Weights of a small mixture-of-experts language model, trained from scratch on English Wikipedia.
Size: 8 layers, width 256.
Experts: 128 clamped SwiGLU neurons an expert, a sigmoid router.
Below are experts of layer 5 (counted from 0) of a mixture-of-experts language model. Rows are named router (the router's row for the expert), gate (a neuron's input weights, with its number), up (a neuron's input weights, with its number) and show model dimensions 0-255. Each number is 200 + 40 x the weight over its row's rms, rounded and kept within 0 to 999.
After each expert's rows: "gets" lists some tokens that make up at least twice as much of what it gets as of all text; "mostly gets" lists some tokens that are sent to it at least half of the time. This comes from a sample of Wikipedia text that the model never trained on. Tokens count by the router's weight.

# expert 14
router,236,183,239,162,125,142,231,188,175,167,195,225,205,159,262,240,245,243,237,183,237,162,227,235,218,223,246,224,146,205,224,207,157,183,204,186,229,217,185,238,180,211,244,245,233,192,262,178,154,240,216,202,214,200,170,175,236,233,152,158,249,145,232,168,205,212,178,180,182,145,272,264,204,142,218,158,214,149,166,244,253,249,189,139,152,180,176,233,238,160,169,178,192,160,227,213,158,162,236,211,155,199,188,318,201,190,304,162,216,150,234,229,235,309,241,259,150,230,187,176,168,259,178,156,183,164,299,240,219,158,178,235,184,215,130,166,176,245,254,189,244,216,193,212,246,226,194,247,198,188,189,167,220,216,249,207,216,220,190,235,168,185,153,213,279,168,208,312,219,166,182,178,113,189,165,192,223,191,185,195,244,145,271,249,204,238,141,170,225,175,147,173,186,238,239,226,210,162,263,159,217,229,126,168,224,188,201,133,146,176,183,236,170,159,179,179,252,174,183,174,182,155,154,299,198,181,312,184,239,130,231,178,161,99,216,243,189,217,140,258,222,149,186,167,181,191,165,167,208,184,226,191,115,201,249,114
gate3,200,182,248,238,265,220,169,165,107,242,173,228,215,215,209,237,170,228,232,211,212,180,241,188,168,289,207,220,199,140,234,249,141,172,185,227,180,157,266,254,194,190,209,209,179,155,200,214,217,263,233,212,209,141,106,168,234,184,214,205,243,190,154,122,199,237,246,231,148,230,210,271,202,240,170,232,195,174,199,203,224,211,179,228,218,156,159,155,226,125,237,202,251,142,199,190,202,201,150,183,287,220,230,200,205,238,210,259,212,221,235,225,246,162,194,223,243,287,177,259,196,184,197,169,199,136,171,260,194,194,225,207,237,208,155,140,188,221,179,265,247,233,178,264,243,184,176,246,182,135,217,162,183,156,170,206,208,265,149,200,208,192,220,220,209,199,182,237,230,269,216,100,284,204,237,178,144,209,144,138,249,212,213,216,167,198,182,187,193,175,240,200,298,177,142,184,189,173,222,169,157,159,175,265,172,201,194,97,238,111,234,198,187,203,123,175,210,196,242,194,106,226,226,211,182,238,236,195,243,189,248,131,157,179,270,221,237,237,205,282,261,312,193,254,124,230,234,155,199,167,269,134,234,279,204,236
up3,210,212,216,221,138,212,170,117,201,176,122,223,213,199,226,282,183,192,256,230,225,174,245,230,96,207,188,270,157,253,175,183,207,224,134,231,174,147,256,138,129,233,193,215,196,208,239,205,185,188,153,235,194,191,184,207,167,174,160,175,194,171,236,127,193,219,216,209,219,144,201,197,229,211,275,288,222,174,134,170,186,168,209,188,239,198,199,280,169,160,170,256,277,173,195,167,175,204,256,208,163,212,204,226,230,173,217,163,137,216,187,208,199,240,189,245,230,214,250,191,230,164,169,135,163,195,225,193,225,195,175,185,294,185,195,207,147,201,244,215,214,208,276,141,282,150,202,186,184,170,198,235,223,208,194,218,127,277,144,271,226,193,169,224,224,191,188,222,143,190,201,189,289,139,269,222,317,231,155,155,209,150,180,289,217,174,167,146,193,97,157,198,243,140,223,225,148,261,204,200,238,179,199,237,225,222,180,214,198,144,223,209,147,181,207,150,179,169,150,190,139,263,159,210,168,218,200,204,208,149,191,202,196,221,171,120,171,245,253,316,228,197,164,281,148,163,192,252,90,191,197,253,193,230,166,204
gets: ")", " (", "\"", "3", "4", "6"
mostly gets: "\")", "\"", "child"

# expert 20
router,245,217,230,239,158,143,236,175,166,142,210,259,194,154,233,249,245,228,238,181,244,181,249,246,212,252,208,236,119,227,222,123,184,193,175,173,218,223,241,262,222,214,240,215,188,154,242,145,166,250,230,236,223,267,173,167,233,229,162,223,310,179,238,173,220,217,180,178,181,107,294,228,221,114,238,161,205,157,169,223,217,281,195,140,203,224,173,236,269,155,195,186,176,148,258,239,174,164,223,191,154,264,177,246,228,163,235,191,239,161,231,237,249,224,230,241,155,210,206,171,202,233,196,187,230,184,264,258,221,189,214,217,206,237,214,165,161,246,248,198,219,240,199,250,232,193,158,260,218,207,181,165,160,232,228,202,209,229,173,238,188,206,196,184,236,163,259,257,202,145,166,178,82,177,160,224,261,166,187,171,278,174,260,249,145,213,206,175,263,150,221,181,244,187,230,226,231,201,222,189,245,206,133,163,184,224,224,153,131,176,188,194,165,194,158,163,261,181,187,136,172,157,154,212,166,155,291,157,229,145,295,148,179,168,228,299,183,249,178,224,234,180,180,189,194,171,172,190,209,152,221,157,113,184,284,124
gate2,185,277,171,164,243,206,262,167,156,252,266,172,183,217,212,206,202,210,219,177,237,171,176,319,190,184,170,213,252,235,255,167,212,232,184,220,220,241,200,201,175,198,243,284,183,225,242,188,273,274,226,166,234,245,154,150,249,178,91,166,163,274,196,253,203,256,157,199,189,164,177,198,244,182,219,245,187,189,203,197,263,198,162,267,174,150,202,198,217,226,194,133,256,123,162,301,239,200,239,174,244,168,139,177,190,256,172,215,180,175,215,210,288,177,246,192,156,219,236,190,251,173,243,156,239,224,191,237,198,117,119,177,203,220,209,179,173,200,263,142,228,208,254,198,179,158,242,179,231,236,235,215,232,260,291,146,180,124,171,222,191,132,196,221,203,199,243,228,168,263,158,127,196,158,242,244,206,137,178,180,191,136,206,200,272,200,160,194,240,154,188,190,201,205,185,223,194,231,175,180,276,257,245,143,208,183,203,267,204,87,245,232,166,147,157,168,235,191,217,198,183,258,145,166,262,206,249,203,261,210,211,238,159,232,259,209,211,200,226,186,198,179,196,241,234,163,258,231,261,197,145,162,243,259,163,241
up2,235,200,147,245,130,176,237,217,218,194,220,185,175,253,135,160,166,231,198,229,166,224,229,186,206,142,236,148,153,230,180,191,193,209,161,169,222,312,228,196,131,212,241,244,224,219,317,296,256,288,224,245,188,191,228,184,135,166,227,204,200,175,194,210,253,212,283,245,269,196,197,146,211,184,198,231,169,249,149,157,147,92,230,215,235,272,192,189,216,249,195,241,173,217,161,232,225,167,218,262,195,241,137,253,225,123,163,208,252,190,200,168,225,228,130,193,291,225,184,268,210,192,139,196,205,198,283,262,231,146,200,172,170,194,231,162,229,289,215,199,196,189,218,189,221,254,199,237,175,165,165,256,196,223,200,238,213,154,162,264,218,191,153,290,218,197,175,256,152,200,199,225,222,206,166,255,233,201,214,215,166,170,155,247,257,192,222,212,241,160,161,218,219,233,236,257,234,312,230,207,211,213,248,192,119,159,168,213,147,111,183,185,170,186,187,215,199,146,235,148,165,206,175,180,249,175,266,230,284,198,241,227,172,167,218,210,143,165,213,206,250,191,267,210,165,169,252,273,230,180,212,167,236,197,170,184
gets: " and", " of", " the", " in", " by", ","
mostly gets: " involv", " integrat", " throughout", " Jul", " during", "incorporat"

# expert 16
router,235,207,288,162,181,231,298,153,202,179,250,255,227,178,251,263,205,184,158,246,210,215,204,206,212,176,229,142,240,274,259,214,211,207,217,198,249,135,183,215,195,193,312,237,217,249,313,218,210,231,220,263,147,161,210,209,141,213,136,209,242,247,263,176,203,251,178,115,167,248,206,161,232,231,239,168,220,179,201,211,134,216,151,242,210,203,185,223,246,165,221,239,260,166,197,222,212,156,177,217,150,189,175,188,247,158,147,193,156,246,266,208,214,191,163,221,197,188,196,120,255,225,133,183,180,213,167,231,181,177,236,225,150,292,186,190,133,224,185,193,300,321,163,186,175,166,197,218,198,230,114,179,248,225,235,219,261,192,211,207,143,198,205,182,235,182,239,182,181,209,146,158,241,153,161,249,157,196,209,208,237,185,165,164,187,178,238,161,193,164,262,179,189,146,212,238,264,187,174,166,204,224,194,230,175,213,270,245,237,144,177,261,234,195,194,201,186,219,166,233,176,137,94,206,141,206,212,176,235,194,188,173,233,223,241,250,187,300,212,227,237,113,234,217,132,157,232,233,155,195,207,156,183,287,244,237
gate1,197,233,291,197,268,121,209,146,196,253,198,209,160,183,134,192,211,226,136,206,208,224,197,220,204,143,118,126,194,179,232,180,231,152,245,205,190,191,192,195,206,270,225,146,150,220,235,215,195,154,183,290,232,163,200,161,147,183,209,216,255,255,270,179,237,209,274,167,225,137,211,194,202,164,213,236,256,196,177,205,228,224,209,247,174,274,207,230,193,116,220,282,218,209,211,192,179,231,212,272,255,238,238,215,179,199,211,275,172,192,199,227,280,100,208,193,215,223,179,244,154,208,201,215,143,164,178,199,237,214,193,258,227,219,248,93,126,220,231,212,168,192,195,210,201,225,235,137,247,221,230,136,193,224,250,189,208,277,153,173,101,179,168,197,225,226,182,233,216,195,208,186,220,120,142,197,135,186,196,231,207,200,185,194,175,173,113,177,188,106,235,162,276,190,192,233,134,200,180,185,203,170,181,240,246,223,283,231,171,192,133,140,192,192,138,181,121,189,172,219,201,195,124,204,222,211,209,224,170,142,240,179,82,205,225,234,221,267,166,205,229,177,216,169,162,166,294,142,204,194,211,249,234,177,265,228
up1,161,205,255,220,189,200,202,210,197,285,226,239,135,163,177,243,170,197,170,181,247,170,222,202,198,194,238,200,164,169,149,267,189,241,257,241,171,203,219,161,179,306,156,204,178,181,272,159,122,256,217,211,193,213,176,139,222,232,140,176,219,171,198,163,248,192,294,226,163,121,186,223,199,141,173,241,291,206,260,243,257,232,169,233,180,246,218,166,219,159,187,216,199,179,208,232,268,175,205,304,262,282,216,258,213,251,116,235,174,206,244,172,138,158,243,194,171,207,137,204,107,261,170,221,148,164,249,185,175,150,216,230,209,219,249,180,263,221,198,269,239,221,200,186,201,200,204,257,224,215,122,196,179,163,220,246,193,244,161,289,210,203,192,194,131,198,186,212,204,234,185,233,210,202,102,222,217,204,175,198,217,209,192,184,142,126,173,241,237,215,236,178,228,213,189,200,186,202,175,237,178,251,204,123,183,179,278,294,194,225,179,179,214,277,238,228,158,226,146,216,192,159,163,162,174,151,284,268,247,159,190,149,120,241,240,190,218,227,212,223,154,176,202,155,261,180,243,194,296,178,178,226,204,228,140,210
gets: "o", "y", "e", "i", "in", "le"
mostly gets: "yo", "itch", "ü", "ör", "mathb", "ssel"

# expert 42
router,219,219,229,173,248,238,259,179,189,202,240,189,196,180,257,180,226,245,215,231,166,182,156,214,212,243,257,219,167,229,229,156,171,232,173,202,311,161,120,245,186,203,197,226,214,114,205,255,183,177,178,314,225,207,165,105,261,237,160,165,193,164,201,146,245,271,233,181,91,196,211,184,180,171,117,230,188,188,193,209,110,171,139,218,231,177,74,214,243,174,125,163,208,256,138,211,212,208,191,199,228,219,180,280,165,161,216,183,216,194,220,196,178,289,204,198,222,232,171,202,234,201,132,224,247,202,189,232,187,214,231,222,205,220,144,259,130,200,271,198,236,241,267,202,262,124,183,200,201,192,144,165,216,204,190,148,205,254,221,257,193,125,209,207,161,159,213,123,300,185,181,172,195,201,207,202,155,214,181,132,251,143,232,225,132,142,142,205,243,158,235,149,206,272,238,244,231,256,238,217,239,205,175,151,181,285,220,212,200,193,237,209,121,164,226,143,223,207,178,201,190,202,134,219,123,234,283,138,171,186,173,241,175,175,188,202,200,232,174,202,219,208,193,183,135,237,223,202,223,242,195,232,200,184,216,168
gate4,223,138,265,219,170,215,223,224,173,165,237,178,147,180,196,277,220,233,181,175,187,181,145,193,218,182,239,191,119,272,185,231,188,257,161,239,178,144,147,244,206,193,183,176,235,281,206,240,224,190,185,273,216,205,268,200,230,154,252,210,160,205,285,165,245,225,113,188,196,118,154,241,278,182,169,160,254,200,270,232,177,176,187,198,109,190,268,216,235,199,229,198,131,226,227,200,237,139,207,220,196,221,123,240,184,214,255,229,217,194,226,239,146,222,151,161,240,218,145,226,241,227,135,177,202,235,212,222,149,187,268,209,236,159,197,220,200,197,249,147,180,217,225,253,185,205,231,195,178,256,203,275,145,242,189,331,171,208,174,178,186,210,147,176,176,170,182,216,197,169,206,197,201,240,207,227,227,267,207,92,277,168,173,183,214,261,175,231,219,185,196,138,200,160,218,238,227,171,179,156,242,232,228,223,163,177,197,238,233,114,257,163,181,246,288,196,140,162,259,155,197,173,179,257,108,257,146,233,282,191,126,202,174,209,147,193,198,203,229,253,231,227,196,292,170,200,186,216,156,218,242,218,140,235,187,177
up4,175,118,195,151,173,221,242,144,199,229,224,226,263,147,201,220,212,221,238,160,200,216,210,188,260,205,258,208,142,192,228,221,167,235,188,172,221,228,161,238,177,186,220,173,193,195,255,217,168,185,152,220,251,139,209,110,251,114,149,160,219,242,215,188,211,212,229,199,199,203,242,210,241,160,127,266,253,202,251,169,187,178,244,213,215,225,217,243,262,225,200,184,145,258,159,234,245,207,221,240,212,214,162,175,201,198,170,192,161,190,189,183,166,192,229,213,172,215,144,262,190,235,171,163,166,213,218,164,181,195,246,241,307,229,264,219,228,158,151,164,121,285,159,173,181,213,246,207,151,199,210,182,206,210,182,297,214,196,221,169,249,172,180,203,220,285,290,265,264,242,212,198,225,121,141,162,135,174,244,160,261,185,225,206,218,217,165,114,175,210,163,106,166,224,270,289,258,190,259,199,201,199,196,208,247,161,234,175,220,112,221,210,192,230,250,217,208,144,189,168,192,182,151,212,161,213,191,221,135,284,197,270,190,162,126,186,234,193,183,293,245,147,184,266,148,226,156,108,177,166,227,256,198,219,153,134
gets: "0", "5", "3", "4", "1", "2"
mostly gets: " seven", " five", " eight", " six", " nine", " ten"

# expert 6
router,215,137,220,237,140,199,242,194,186,180,192,240,242,196,166,264,221,217,232,188,216,143,260,179,215,232,234,148,156,107,203,218,171,210,234,162,196,195,166,278,215,287,204,188,220,202,207,153,219,146,212,221,196,163,194,173,295,215,150,172,321,136,255,226,257,239,141,152,196,233,176,210,224,170,180,207,255,194,197,286,258,246,212,148,126,157,195,307,201,158,97,220,249,170,253,220,113,210,260,212,224,132,143,195,190,141,222,238,222,228,199,207,216,268,245,247,207,218,190,117,174,244,123,198,174,204,277,213,226,182,141,236,192,215,105,218,187,209,183,160,216,256,240,209,250,200,190,194,213,118,201,179,218,223,254,171,226,193,168,231,205,235,202,212,207,216,250,115,293,185,173,163,101,180,172,210,154,162,177,168,208,217,263,221,241,162,220,158,241,222,217,172,191,194,247,198,205,206,134,231,200,201,150,210,223,267,196,152,200,170,156,183,182,176,145,163,261,212,200,200,189,135,152,259,157,183,199,161,213,177,199,207,178,153,216,294,137,261,206,185,194,131,188,210,195,201,200,139,196,224,236,234,193,232,240,171
gate5,154,227,198,156,196,195,211,183,177,158,149,244,206,140,196,214,228,182,209,162,215,260,191,216,198,222,189,185,138,181,133,140,177,234,196,152,234,247,179,270,230,256,192,229,226,171,133,199,196,211,217,225,216,189,141,203,182,247,149,140,248,149,148,211,248,224,177,192,197,249,209,237,255,170,182,191,178,216,217,240,213,170,187,197,252,168,221,255,195,168,167,207,165,272,207,206,162,57,202,239,239,141,103,182,228,218,193,225,201,171,195,226,185,211,225,254,192,249,152,175,235,241,154,257,133,194,254,240,244,235,272,286,273,179,182,212,225,153,252,228,295,237,240,250,279,237,190,200,218,157,251,138,212,200,223,147,182,252,134,162,206,192,207,188,148,273,193,191,261,204,212,116,121,218,211,146,262,142,103,206,199,220,242,240,187,197,182,222,158,153,201,253,194,234,205,209,168,214,138,157,217,232,182,230,257,188,196,218,196,136,206,193,258,168,171,238,205,131,235,133,287,192,201,200,161,196,146,202,240,202,227,251,154,238,277,144,213,259,247,199,130,150,242,214,243,173,158,208,248,276,194,162,234,160,191,262
up5,202,206,263,204,219,197,172,194,191,189,211,204,165,201,177,223,231,194,226,185,192,260,201,175,275,232,222,159,206,216,203,146,155,196,156,165,113,199,180,167,233,249,146,196,201,163,102,153,225,175,159,209,203,219,200,168,232,256,153,220,241,192,150,155,173,184,129,213,150,192,233,190,156,217,169,256,196,158,280,249,267,217,244,247,174,184,190,250,180,184,169,212,142,233,198,178,169,130,225,205,231,173,90,202,183,204,259,151,203,229,176,174,189,180,225,202,197,259,161,214,207,205,216,267,167,199,217,185,271,154,211,192,210,215,169,170,155,209,277,256,132,202,224,236,207,163,147,203,173,178,189,237,169,199,216,144,200,252,256,191,176,191,216,212,226,243,203,171,242,224,178,210,120,175,129,299,200,122,120,178,179,218,204,170,187,211,143,237,201,164,262,236,149,249,201,164,251,139,156,151,174,223,196,307,274,243,234,244,182,160,207,175,190,94,179,167,192,148,280,187,311,190,212,200,192,193,186,249,215,274,252,249,156,285,204,168,207,289,197,170,154,185,192,190,259,212,245,208,257,301,206,206,204,218,167,89
gets: ":", "°", " |", ")", ";", "′"
mostly gets: "′", "°", "″", " Coordinates", " ISBN", "IN"

# expert 13
router,251,163,235,164,106,151,243,192,130,180,216,290,208,185,219,192,206,245,259,176,212,167,198,193,224,230,221,211,133,187,217,178,158,186,193,191,205,227,219,250,236,199,234,227,218,157,259,199,148,226,242,220,197,230,153,177,299,238,192,180,259,169,261,184,238,210,184,153,171,146,242,256,217,121,267,190,207,161,166,210,199,200,193,255,155,200,164,255,263,184,131,170,220,144,212,203,168,216,254,197,198,309,185,262,209,125,218,206,235,208,227,234,236,244,217,221,104,224,157,186,169,194,184,169,209,197,301,237,270,182,166,218,173,255,144,176,176,199,177,199,216,252,227,233,218,223,168,233,214,179,188,153,209,225,221,177,205,239,195,234,177,190,78,180,223,157,213,242,252,164,173,173,225,204,188,257,186,199,184,178,253,159,241,287,186,202,49,172,186,197,171,170,180,236,170,196,218,212,140,205,207,242,168,174,236,234,182,194,205,157,192,208,151,184,184,187,239,192,203,200,149,172,137,180,172,179,260,146,229,137,307,145,163,157,220,229,175,196,149,260,244,165,185,201,150,151,154,160,199,167,205,167,59,205,249,132
gate4,214,177,222,239,218,235,234,134,170,225,256,182,215,146,219,253,174,218,197,131,219,128,242,243,150,221,218,178,153,174,257,199,259,199,194,207,251,194,213,233,169,229,222,189,129,150,180,255,212,206,217,273,157,197,167,128,164,200,162,235,208,203,217,240,213,273,225,190,121,139,138,202,237,156,202,195,142,225,148,260,266,204,211,262,196,166,127,174,244,83,236,193,190,212,255,136,125,128,183,201,192,237,262,185,261,160,172,213,193,180,190,203,192,251,133,230,216,268,199,226,243,188,229,155,243,195,259,197,218,236,160,243,180,189,238,219,230,262,197,215,258,236,131,291,203,178,196,236,148,230,252,224,192,197,219,170,189,147,143,199,173,181,221,201,158,127,182,176,171,179,187,126,245,190,178,223,174,151,203,261,196,143,253,274,158,163,212,215,260,222,269,127,226,172,217,243,297,234,160,193,189,254,216,164,228,173,291,238,173,191,178,250,172,234,134,242,185,200,175,239,185,241,153,242,178,169,187,169,181,239,158,205,143,183,229,178,148,240,131,190,202,149,188,296,224,144,197,212,230,177,246,174,122,237,182,212
up4,197,162,281,176,180,184,248,167,207,209,307,172,184,300,201,278,169,198,217,182,210,192,165,166,247,164,267,152,142,224,192,145,223,159,184,201,177,205,156,231,121,188,163,288,260,219,241,198,102,204,186,190,188,292,124,132,158,208,226,238,199,197,206,158,212,229,170,207,144,216,212,219,216,209,211,142,222,172,197,172,134,205,124,187,184,142,143,147,185,143,215,253,264,253,200,216,215,165,155,235,175,174,156,173,312,242,186,197,216,277,124,191,238,202,161,190,191,186,140,160,165,276,210,279,141,192,169,142,245,230,191,230,184,210,177,251,158,279,235,251,201,198,239,217,235,172,222,188,229,237,135,238,201,262,204,224,168,185,207,123,227,108,198,207,224,177,215,223,135,229,209,182,184,182,172,245,219,164,249,194,195,139,225,265,184,212,190,169,190,194,224,199,164,183,251,134,189,265,236,210,197,265,210,236,214,177,222,218,165,153,170,240,220,197,179,221,208,256,232,252,170,197,181,182,191,193,169,258,214,267,129,119,179,143,282,220,213,235,267,148,215,227,153,245,176,188,259,209,225,179,210,142,176,217,269,206
gets: " a", " the", " an", "th", " its", " to"
mostly gets: "year", "Norwegian", " greater", " an", " grand", " fifth"

# expert 23
router,240,198,229,198,97,161,222,176,179,155,181,220,238,102,239,188,237,248,213,190,219,158,190,236,226,247,242,204,165,175,225,168,145,176,171,155,231,234,190,201,217,210,227,201,199,139,271,168,238,253,221,219,201,253,139,144,274,237,163,215,264,173,244,202,215,221,203,180,195,136,301,243,238,127,293,154,217,143,157,246,259,231,203,159,191,184,171,197,295,167,156,171,174,203,193,233,180,153,241,215,169,181,147,242,199,169,197,189,227,158,240,229,225,244,230,219,191,239,177,176,165,291,179,167,146,195,302,255,310,174,212,221,156,213,141,145,194,219,243,202,241,211,225,210,233,200,166,254,213,212,192,174,202,231,258,205,207,242,192,221,166,211,174,202,245,174,242,239,184,166,163,181,124,188,149,220,194,177,215,176,248,176,229,180,239,261,175,173,207,220,201,156,135,252,206,230,223,219,128,195,203,190,143,168,184,245,217,203,191,176,178,191,165,162,154,163,236,223,191,170,201,185,173,262,188,167,263,243,242,170,272,134,187,71,204,291,161,241,131,261,220,132,195,195,163,185,148,127,230,228,217,200,142,204,260,107
gate2,179,175,256,183,66,214,266,218,220,216,230,238,207,175,210,216,180,164,192,185,160,182,109,175,220,202,241,104,240,231,197,187,183,159,260,209,263,243,168,173,198,195,250,273,213,151,143,139,235,223,166,235,189,168,203,154,264,253,201,192,194,227,200,199,167,258,153,220,201,290,206,131,238,188,172,169,305,163,131,277,171,160,150,181,211,177,204,261,215,226,160,180,203,242,149,176,184,165,198,161,246,144,228,219,148,239,151,190,226,230,174,223,256,198,223,167,130,224,156,220,210,216,149,200,163,174,201,240,222,202,183,253,226,190,148,202,163,143,160,192,187,224,195,162,227,203,131,216,177,206,248,192,226,188,294,255,253,259,101,211,188,170,203,169,213,195,234,146,197,204,65,95,144,176,252,157,252,192,229,197,232,216,217,129,212,195,204,144,232,274,222,175,203,210,202,210,240,120,188,245,216,148,84,228,158,188,201,228,250,161,173,126,140,179,190,150,149,226,178,194,233,161,153,210,221,178,241,206,174,229,187,212,208,166,174,151,226,211,154,193,209,222,195,231,218,183,185,136,174,130,181,254,183,196,156,187
up2,176,196,263,193,210,188,191,206,180,205,180,164,192,83,247,200,142,169,166,230,139,196,174,156,220,139,195,164,149,271,138,160,230,179,189,197,181,241,248,152,258,198,217,239,206,130,165,235,272,207,211,181,197,178,124,207,236,146,234,202,201,265,273,199,151,193,158,214,159,247,149,168,212,123,225,161,215,205,168,202,245,165,182,200,231,152,109,224,222,155,145,164,197,223,218,148,158,203,186,194,238,179,251,200,131,237,221,279,237,112,224,270,156,277,212,209,177,202,177,226,228,205,211,163,264,239,105,233,211,189,184,297,240,185,203,185,216,124,223,193,204,196,119,217,295,226,203,193,209,185,208,190,182,205,258,203,251,284,236,154,233,194,206,204,218,342,155,273,240,196,163,120,144,189,210,197,205,208,224,186,250,196,218,276,145,196,227,160,198,221,192,190,156,209,245,228,153,168,216,203,199,176,160,223,136,251,207,223,143,182,223,185,130,214,236,155,183,241,130,184,262,211,218,249,193,245,189,253,199,245,218,196,183,211,128,151,218,217,189,223,176,123,137,184,274,212,278,177,156,180,224,223,187,185,196,206
gets: " |", ")", ",", "|", "%", "6"
mostly gets: " January", " June", " August", " September", " March", " May"

# expert 3
router,209,159,179,232,214,186,224,200,195,110,178,248,125,164,192,229,169,206,239,138,242,232,226,202,187,283,240,253,238,165,209,203,161,187,214,180,254,219,215,227,198,285,161,229,230,223,243,153,237,298,176,222,182,252,205,199,198,254,169,186,219,164,175,228,169,242,207,97,159,264,165,218,181,192,233,137,187,115,158,252,206,214,106,217,225,213,124,192,251,116,163,159,205,163,254,230,205,153,209,175,184,245,165,285,269,244,198,128,269,170,197,229,219,208,169,258,230,163,155,182,178,266,115,171,208,155,190,244,215,179,197,181,166,217,196,262,176,185,212,254,214,226,165,244,243,220,133,250,259,167,217,154,140,266,227,220,258,200,181,242,174,202,210,225,237,152,249,231,225,202,192,200,201,255,228,183,241,173,188,204,240,223,295,212,146,162,244,198,225,224,224,118,229,252,220,216,193,226,148,136,249,185,141,192,182,228,205,192,172,180,168,210,142,142,116,159,201,195,228,198,137,202,157,181,212,184,229,199,238,131,167,186,250,174,209,241,125,188,162,227,229,122,253,191,191,227,211,144,235,113,201,172,163,148,206,105
gate2,195,246,240,292,189,210,180,216,220,214,247,216,237,157,266,190,226,210,188,169,209,151,129,197,206,204,259,160,213,206,236,210,218,103,130,209,166,258,149,213,249,275,183,254,164,227,155,174,270,251,209,208,175,236,168,169,183,230,212,187,225,219,184,204,244,216,196,147,159,211,190,221,205,232,180,286,190,187,176,212,242,166,256,133,151,174,163,152,132,213,154,245,189,146,322,209,184,162,165,227,174,260,179,275,225,164,199,185,215,192,128,175,172,165,161,181,267,183,187,262,192,200,126,146,265,129,175,178,122,295,262,182,212,296,258,191,261,214,200,165,247,235,230,243,256,176,239,183,218,198,164,237,221,231,255,218,258,166,189,200,165,203,194,206,177,212,219,208,230,230,203,155,214,131,186,232,220,173,176,215,160,227,213,266,185,156,188,203,213,195,225,150,204,236,208,128,189,121,174,142,221,159,162,210,199,184,281,155,158,150,198,210,100,208,146,213,187,167,155,223,160,197,247,185,210,153,237,190,292,146,170,219,216,186,270,241,123,206,244,270,266,164,216,142,151,238,174,209,197,181,232,253,228,188,148,161
up2,187,246,235,288,152,228,164,218,212,185,231,299,199,203,235,252,257,191,170,214,162,174,201,230,140,206,253,196,186,236,184,298,210,196,127,208,186,172,190,164,187,180,150,176,189,274,184,184,272,238,157,159,204,175,192,150,232,229,144,168,209,193,162,120,215,167,247,127,181,202,265,172,203,217,223,210,199,269,218,189,128,166,212,156,175,223,207,145,249,260,129,199,198,159,233,131,248,166,249,317,131,178,213,230,304,158,195,196,197,214,143,148,200,145,225,238,251,163,215,145,172,194,99,189,180,152,180,188,132,243,202,150,150,195,264,257,200,203,246,149,206,156,138,248,214,241,188,163,255,206,190,257,236,195,187,160,252,177,200,212,178,228,192,266,175,156,213,264,238,166,237,164,191,130,304,225,203,219,157,226,222,174,187,247,191,162,180,195,226,132,209,164,186,161,222,164,218,175,175,174,226,194,238,188,284,181,264,200,148,226,256,239,165,225,126,176,169,198,176,227,183,149,187,220,263,156,242,160,246,142,220,240,170,230,235,247,187,220,174,189,203,208,171,222,206,263,190,129,219,242,153,164,286,206,202,186
gets: " of", " in", " on", " at", " from", " for"
mostly gets: " in", "In", " during", " between", " In", " within"